Weights of a small mixture-of-experts language model, trained from scratch on English Wikipedia: 603M tokens.
Below are experts of layer 11 (counted from 0) of a mixture-of-experts language model. Rows are named router (the router's row for the expert), gate (a neuron's input weights, with its number), up (a neuron's input weights, with its number) and show model dimensions 0-95. Each number is 500 + 25 x the weight over its row's rms, rounded and kept within 0 to 999. Numbers have three digits each.
Before each expert's rows: "gets" lists some tokens that make up at least twice as much of what it gets as of all text. This comes from a sample of Wikipedia text that the model never trained on. Tokens count by the router's weight.

# expert 2
gets: " | ", " |", ":", " ", "–", "; "
router:487514477501516487501505475474506484492487481520484496471458502500462465493492489519477536491471521495496503511490505483529485479538516495516495482505479488550495540490486493486496523492479545521485456468444514441527550480533460513520499482507517456493473545489476468497542467568464479488
gate4:492491539489512486523520492489515486489482507533482515547497530521503443483490501530481510501493537505525516522515501523533506480542487491512551507579523495505477475517493432504468527512500479515492472472506501453474523474543471498493455463523491534514506493525493506526521493530491558495
up4:510508506491478477504518497480499440489481529523522550534478508529448471522543500483479492489528491459529521509484507507565476490519496461479521491484487504472477532483477538475502452497479509499509510522491528466527486449531464524514523510515487513500498510502538492490498461544444477521
gate5:507476516503511503499488477493516474485512526465470545473535504516515477490497487496497497501497485514565463493481474496492491513492504474452470514529491466458485519466496505442531486514516470486462479521452504460476489475485540513533520460503536533490444512510481473447546478489482494492
up5:499492503467461489541486495517540501505488514496511494473499507449501536505481486550508473485515549507447489493473423517531475510483489466506501502485520539496478553456492521479485489553483462500528487463472530504498487485479516498479512458513514473477488512499497493554518496543497502519
gate6:496532452542505517493493534472506493519569491480549494541479480538470518504521524508532499471479468495504486494514488507444463517521483525530463489487492527509505532496493488458511526457508540503485499492489497524495563488519512518515519520534486496470465520515506492482558508542478490503
up6:460506429488539492482475516478506510502517506492501558501534529498546469491535517528531535492517467464504550516510488487507433491510498490497457516496490490485516554505498486481523481481511506456520499521478551478501504496484452500517485515511510495497453512489495537479548487518488502528
gate7:480504511496521506500502509498489486511461514514498416477465468512499527454478488504507512536508532521535526471516529521537521507506529479532497480486518500513527506478514525451475546485488511496487464500541521513539481498460476468482492476515519461518465488481543459486501483493443474474
up7:526520496520497510496512465491509498491519513482507523535512514557463461503530506513517561468513502497474488498480514510481493460484462512461482510495492482479493470512469526483564531518460515499496486531503498512431482505477554516501540486517504546468528485505483514463537514518536477529
gate8:518477490535520493534522475494529482493502467459483475468494505473476518529493492496479505493510499502555508526527473485485537476484525504545523514493490459482529499547499438515460463491521508540474507484486486500521488448539461519480506506501436475504492502502509524519455478489460475528
up8:519551512479524512472503516496512507521481489497523527534503558553494440516510487532524484466560501492488513511492516501531451518475523477500463514524513483514478497566506462526520504549491507445500530467518522500519485459516510471510521487483514527517478483480499509495497476490500481540
gate9:492479490479511514570515486510514507470469499481449483517496529555492508470526471502458541493495511494537491483500538507532506476455506483534476501471526514507487462499482491514493523506476504522504439466506495473525497503448483470482475489479494483464476477499563477513515503531469511463
up9:491475520480487484511525487520522525534518499512465484506520545487521483475461514497493523479488507508495471473479500509551487480484482455528495496472560503470459492503509467536502475492482499525516545477495460478550485504504514478470474479458483483513454530468526482529473488515460434499
gate10:484513456497539533506508530515563508503522462478555528498543485519516489493536485499526491515472450487537491483467497482523473477539506477462488461494468503498524509477464502480504502480493499526445487490510502489473529527499513510529480517524524486500491463516480480430528515501482472466
up10:506563493563540471489530493507514483479472502502474497505489488515521501526448534501486502477493452521522466487467537461460498509511502473517503514492457487488538503490503454504487519476526520534517484515505509507518491476498552504496516472517533518538449483476541532509546483498481477522
gate11:480536496571509477495480504496473479467523490512465503501478466543509487483496519520514472476518491481462486493518533482534490496483491464531480492568482454512555519448514506503505532500503449518475540535529512507467520512499478502500486483512543485497486483488487467480524453523505513481
up11:485479452543478522481472461508547467507568518508550496516544508506515492484517493511477474514534523482536479508542512542492489509505481481501508507526560488478508530505511485516569498500481497491501488509502467513533561515484528491517515517494477488473492514532462510491499513487505540529

# expert 1
gets: "\n", "\n\n", "===", "==", ")", "| "
router:516471446507502555509470475481481570479524515514477510500540502508518526486476495495496466493497512465446502494485515486497489512457524492519501489518499462508515490500475479466445493499508486502558451517479495529532531474494546498502528501540486485495470518440536507494476487498525481497
gate15:485527454498491528469482483460484484482513477514497512490522473525458504507466504494489484460506514547519559495460498500498547461526519522480475461482470520523468486519506540515499505508515494535546521552513470517481526505511512498504513492519537480525501501504511498458519460568503459505
up15:508477565505490499490505508490538511491471435455467534505513472483469487514451481506453522467484520505503528534476452475529452486478455490456469489487499543520520478501506485493495499493485505496503472524500558519505467512484554480500516495471497475488529479496511526482482481476514496494
gate16:495487511519552503485514541467468510504511488517438510494461522496523505507504487490523479503548467522500526542474534450493508548466503503493516500560526490505530479482473495469484507502494536510470485502450520513486472467495519456528528480534532485488499500504433486492481522495487479525
up16:505467529528488506519513496469462476513512452483502527495445504477508496500525482493494480490529531514518499501495465491504454492543510487477464523526549504530521526525501530516487462507495535499460523479479441529470475510528483477498512528494556513514521538502442500523516518476479487455
gate17:531474516513525519504534501496500499513481523551486473522475476486502496465482499475575512504505450513514464509485509508508526513494511431498532502513490540496492490520508526469501503489460505481491513493435500480494516557503479529471495503509455537516507485460522505505502528484446449515
up17:534475524461536509474533517512501478513502534540478536506496502487512513513496440508480487548512498476525488524484531502501497551503523481540520458534507499524503449489502492440468534496483532497496531464440502447500482499520485517485504465520481480490487496486468500480492491516496483448
gate18:486469491476543502531513498469497536465464540475540533520500499545490497468506519521460489537532522477463528515501517467535458532478481517534465531504517460502521502547530479458486512501500537502491486460458516466495486485496510477497494505530490566489497505485500477471477500486496513505
up18:467469490443506505494514487501488468470473507496495493434455506459546481479501466513459509483469483528495498501506488552514462472486493515508486473445476499536518500465494535503540493524456508484477498525514547500498522516510517502480500489497527548503518495561519507492528498487469478475
gate19:470507534461502461504493496456524478475526469527518509500515478478496519502506461503440470467529539452487535441514496499501451481485496509477466493482517514528497486530484492495500538474475455514526515531540495533481487475505497493514495505485555487504530505473484499443450494498514498499
up19:517531510442489494527445499488520494483496462523508518528481522519501528509508512481513528505532521493537445501526484493525485477534521478506472494515495405477503471489481555498523500479551488457494504486515491529510505508463538522470517494538483457531488497496497487483493502505478479481
gate20:519500459501495522503481491476513491470486470533460485524502480480472495515483462490504464500503523500495533508476521478512448493510524501489552444488527451568570477469491517461478507479489513501550494483505500524559504496530531486510516501534481489512464494475490539482490508517506492502
up20:511470470503500517519487489491511499487494496482502524536470497498525532489517483524473496522546461533486564496502471489532452473482504499517514462511527464543472466508477516498480449479498541501523503482490454493515492494519565486526505464522479515530435479510494517535529525520494505525
gate21:506450463584490522515494506484502534471530489487486471511499521475521517459406520491543462497525533466490548469504487497526506464470506535478481501486521483514523481498498478506530499501488488514539497533489480512515473531492523493508504550511479496484488510476518506488498464490513501502
up21:484476477468534494516547525514461479478484501503529502461471506522514505493487542481456500531516511497528444510500506463477504501484491522533513512513486538483511515502510481491511483558511475497491479498483533545462546450468519502528489491448501521557505451515512476492505473539491501526
gate22:513523517461526555476505500499458553481498526525483490507485489510524470509486500528533496500482481503496496501475562552483514478484487537522542510551532471502527488487487504543502494483509468500492530494479476515528495476515469428493498480522497528486485477501511471529539462452510479511
up22:516481498456524506535534522479502506539443505506512452501472498525523478485495499530491493517543468517472496469519514559505505502466440474473490484528483536481543516437521506530516488506489490483482509480508498501523511541488459509481477497510494542487471453503507522516544504487490485533

# expert 6
gets: ".", " in ", ", ", "s.", ").", " | "
router:521447487520545528537469530469554545456483547517520508492522510516500486488461526511503568536483495481481535534473506495517508501501464514494498505525477501523506491513517507490511536542489494492518502440475521467452466487498497490449507525521511497520482495501528477514482487484474512505
gate4:502477471545516521513483476461532492474527534495475445538498467502480504492491534481500576530470488497479543498495500498486523490516477512500492488525449507526509519531508489474507518485513556525533500488501523467478492534501479474457503463530471468515478465453527475515473502498484495482
up4:460520509484518515411531501509466487498509490531490507464452496469517491525509476519478483493476466500497502496486491501519484482521535485487542498482487502475495504502489518513469499481479507524507515569483450503529511516539474514516496488469546497526509507521475524518531503468502446566
gate5:485521538503522522516443565572484563471482498468500462507517530514507534494493508502482539514493464509451477523502511502505540478492482508486486500505484486525528504518533494513502546494450507461503507435472490495510501481510498528457478497533503487497504497537508490485516508534484508497
up5:443501519455506538461558470517501479505508500535515523479451485501519505487535501517503481497523534505527461522520504457525520502487525520525540481487550488499533480467477479546454458482517476477452484502511487516501526515483481508513493512482547525498507489473485512510507460481529477491
gate6:534516531484499493542513519473513480561521462442509465445489536490512486507514490497510502468502503539503498467484510491482536497503466534498469475427526488478492504487483470479538452494489535518527497473489479537478536496534517529496468495542509472518498501498510530508520489484534500503
up6:510504508513485538537536505455546476489483520469539502473525520480498465491474518462489520519477489559466496465499453467510542518470506493502486501524470487532531487496483479496491499526500502510500491489504485527444487496514464464505495524510472494504518494552512502553502496439457496537
gate7:488505548512456475489482466448498489499473528485476477495509513468477469518482494492512509492451518499549527491475529501510512500528508496525513471538534510504547450546479502502508484486485516489501498513496475485513527514473513445514515467527490498500461521475486475516538511462531481579
up7:506494516527477479539460505519526500521521516504496462535512460518446534512508497451485508511515491518518516535484494488497502545486522535491529512464470503538448519509501488495499535501497503469503511470449509474434454538526468527462522459535480504525507500512494491503466490485477505474
gate8:447501493519506515518478516498464528512533475523488466492499490467489527556499489467501507462491511517506562522485523538517513446482461479484461529495503511446458520523544502525510466480485452507555495554502492528515508504512495515498512518515489527498481491503496545461492492490515522508
up8:482519531497444477484518481525513462532508528469485546548454514550480512517529486525489474494537522500543428500524502501498480524498481523520504502491517475499498539484500479504506499507516519465473486473513507524521493492451517506530498479465545506489486451497486520540478505501529466533
gate9:544488488501508545528517518508531522503507542499537509521475504482492511447506509536472515514453483477473502503456493453479530501520495503467562439550472508468491490553470488475507494502498509499486506521457473470484520519466462475478497462532490478478475514501496488523503512513495523513
up9:437512461492529491508502467487542486508484465487480460489533509484546517526493509487499479497542547530488514543519480538505503502484515499494444519480516479496527476468504502533480477524506515488526498524541547532515464486502505522514499516436485466506509461514477499479451515484510516471
gate10:500544505503516523469472502458529513482526483506444496490526491525506526447509498474475492467493460467514445524489518491553522498504460554493481521498461479503483441477521518490476553487485537472493503546525530473524472494490478509505487490514491503493510523491493493520504516507486464460
up10:481553498475466451537552493491451458539480509476500523529516506496490472507525500526520483504506521518496494466512483507518495506517516482544464483485516491538520494519477502520509472496505487491511486517542447495557532479544526493513497508482495487484486516545544532457529502512545477476
gate11:464485494503540487523488482483504513543457443471504492505474531466497496476523509488489447526499539479482511537516503508505499526494526519566516479481530481550516487481486552469543477494477477518490491525539498490509484468506509486543486468511484511505538488492497517468482485528517540547
up11:506480479486505453508479486484475516497469537546513440498542526484478497462465531480513537522494523516477510507498527490533529511548459571498475495489504502494475491452524507515488533520502539496515511484508505466464467501533511489474539518555496498537482542491516493520510506522503499506

# expert 0
gets: ",", "1", " and", " was", ", and", " is"
router:543511504511535543543494529445535520468498477466505501495504475558485474485504511460485519456474472488453488487513519511493466499480504508522488462470517471478531526480500502469532543479457535480495515511485509488490490478508450526492513458494477480507511505471521481532508458485468470504
gate4:573454509505499510508548486447503491496529448482525482451497538519485489526496508480470547493540530561524497515525475463513527499496495522518489505481501480500484541493489493472510478514491550488564509482475500508494522521516495462491513500508479503529524487530540516529510505484499482513
up4:519481463499544534558489477472546521540529492479515425514511524505530532524485487494502509486501511543479513478487482511478553472525516527503486531467471507526531505526482535472469494507511489489547509490498510548452501497514491472511499520542506512500503540476526497509535514476499492488
gate5:479524468502484481456495558514500485507502490492471497471465520449424513502494473511496476529476518525491515511526504509470478521514502478524469505471527508482462504520543475482501473483526484503527488524519524500542510541520512545484523467469527507494480500495490469433501502468451508504
up5:541517532513487552545511534472474483477542490511502486502519521486534530481521488509526495507464541507483536508504512502493488510502492486481507518520493487502478497561479473470492466481500538525476491492484490486556455528524518435491508445502486510495530498488506464531491546510470457487
gate6:527485528529481518482500465468491532460449498457508493471495467534500465520491535491501503521502541501504478469477507476517489501466467432474508496517497490471526470481504541514506549462491502469522506482522485495460485521476471539468532497496504465514545497506480492523533446508495484495
up6:522540501482463458541517473486463492524467498502490492494516504475502505505518461528509499500493497502490525553524506454539514480554476521488538497501462516451469452512481490543478486509503539511536493514500517495510498498461496462495491461472463486516500477549477534529486491473499509450
gate7:545510529488503515480504496488534519487488458467548514541510458532453475473513499508500562500473500491508479508504460502516513489507465507534520496507506507483513496476535532515513551490540528466470500466519463524499502493520437522451496489517486500496473478501503534538473510496450485474
up7:488475543535552478498502510453456475487514490519482448512491511528502555507501493512460463480500549487462491505496517509488503494498491538522499530502514485470512554548517519458459473499505513473553510494491495476490524456501507522514512474479498453492523495508518544549520513487504505498
gate8:481490491523523514515502560487545473521495477500492536496517494463455509491518489478501497478459531547492508512465516511533521454485504522520467439478473473527441513518511529463527503510495497509512499476504513466483486458528482479529504487473502459558504465466537495514511492499526509495
up8:498476533503509530507468485493512471504506477478477492472510460517475478477502479464497518522552469474507508517506497470541488543499505488521521514499547492482464503527509481520550502463520502482498505503543523498525531539515488546513544453470506492458517499467524570516482515497498553486
gate9:526478478478516521487511500498529522484488506493469461524509472518489530502484476489533534522489522522506464531535465516468464501530453541473486516510495459490493497476477544519493497511478499478493505503536503529502511467534435499545496461505461511463533496492449490448493515506478544524
up9:493539504521487464529502498525547492451493503508496555450511508478442449539481533546495513516436499516525491499501536498494512475478519524475501488509510504508529481470493489514518545503508552507503499518499532463497508506504497512522494528513498476524537542501497553513506485457519531497
gate10:486498488518499523502510527440526502468545515493500531494531465455451530520491513498488533504518445511511546554475456512504483496463484524525509492549545495461514473486502438467462505520515496505496507518521516493479542508460528513507497486484507490483492487482517500489457496471489515478
up10:541485486499521508511498544463504506513539519527525513498541478513483524554482545479504509509519502509470518525506491487483543480458489500533489494501486485504514526464492436482479480545506525528526498484458492533475523490502493486525490481513478426497473500557542542480485517509508494476
gate11:514479511517472468539495505504522488503507556513489557531445515486522433490503506489537483490480488485472485492523535494534512487458470492485475487479509515506478492482505513553479494482491487495543494475476502495503490496427478514501507477522553505476516492491513523514497525532497570526
up11:480473538503510535522480536502513527508464490490490475439538484493486450479525501515496497490502507478473473511439504473507502523480483487521457508482489508506482488498511449503499456478544472474531508510496476508501458482524474476519536538472469489506481526539481532540493489524452459503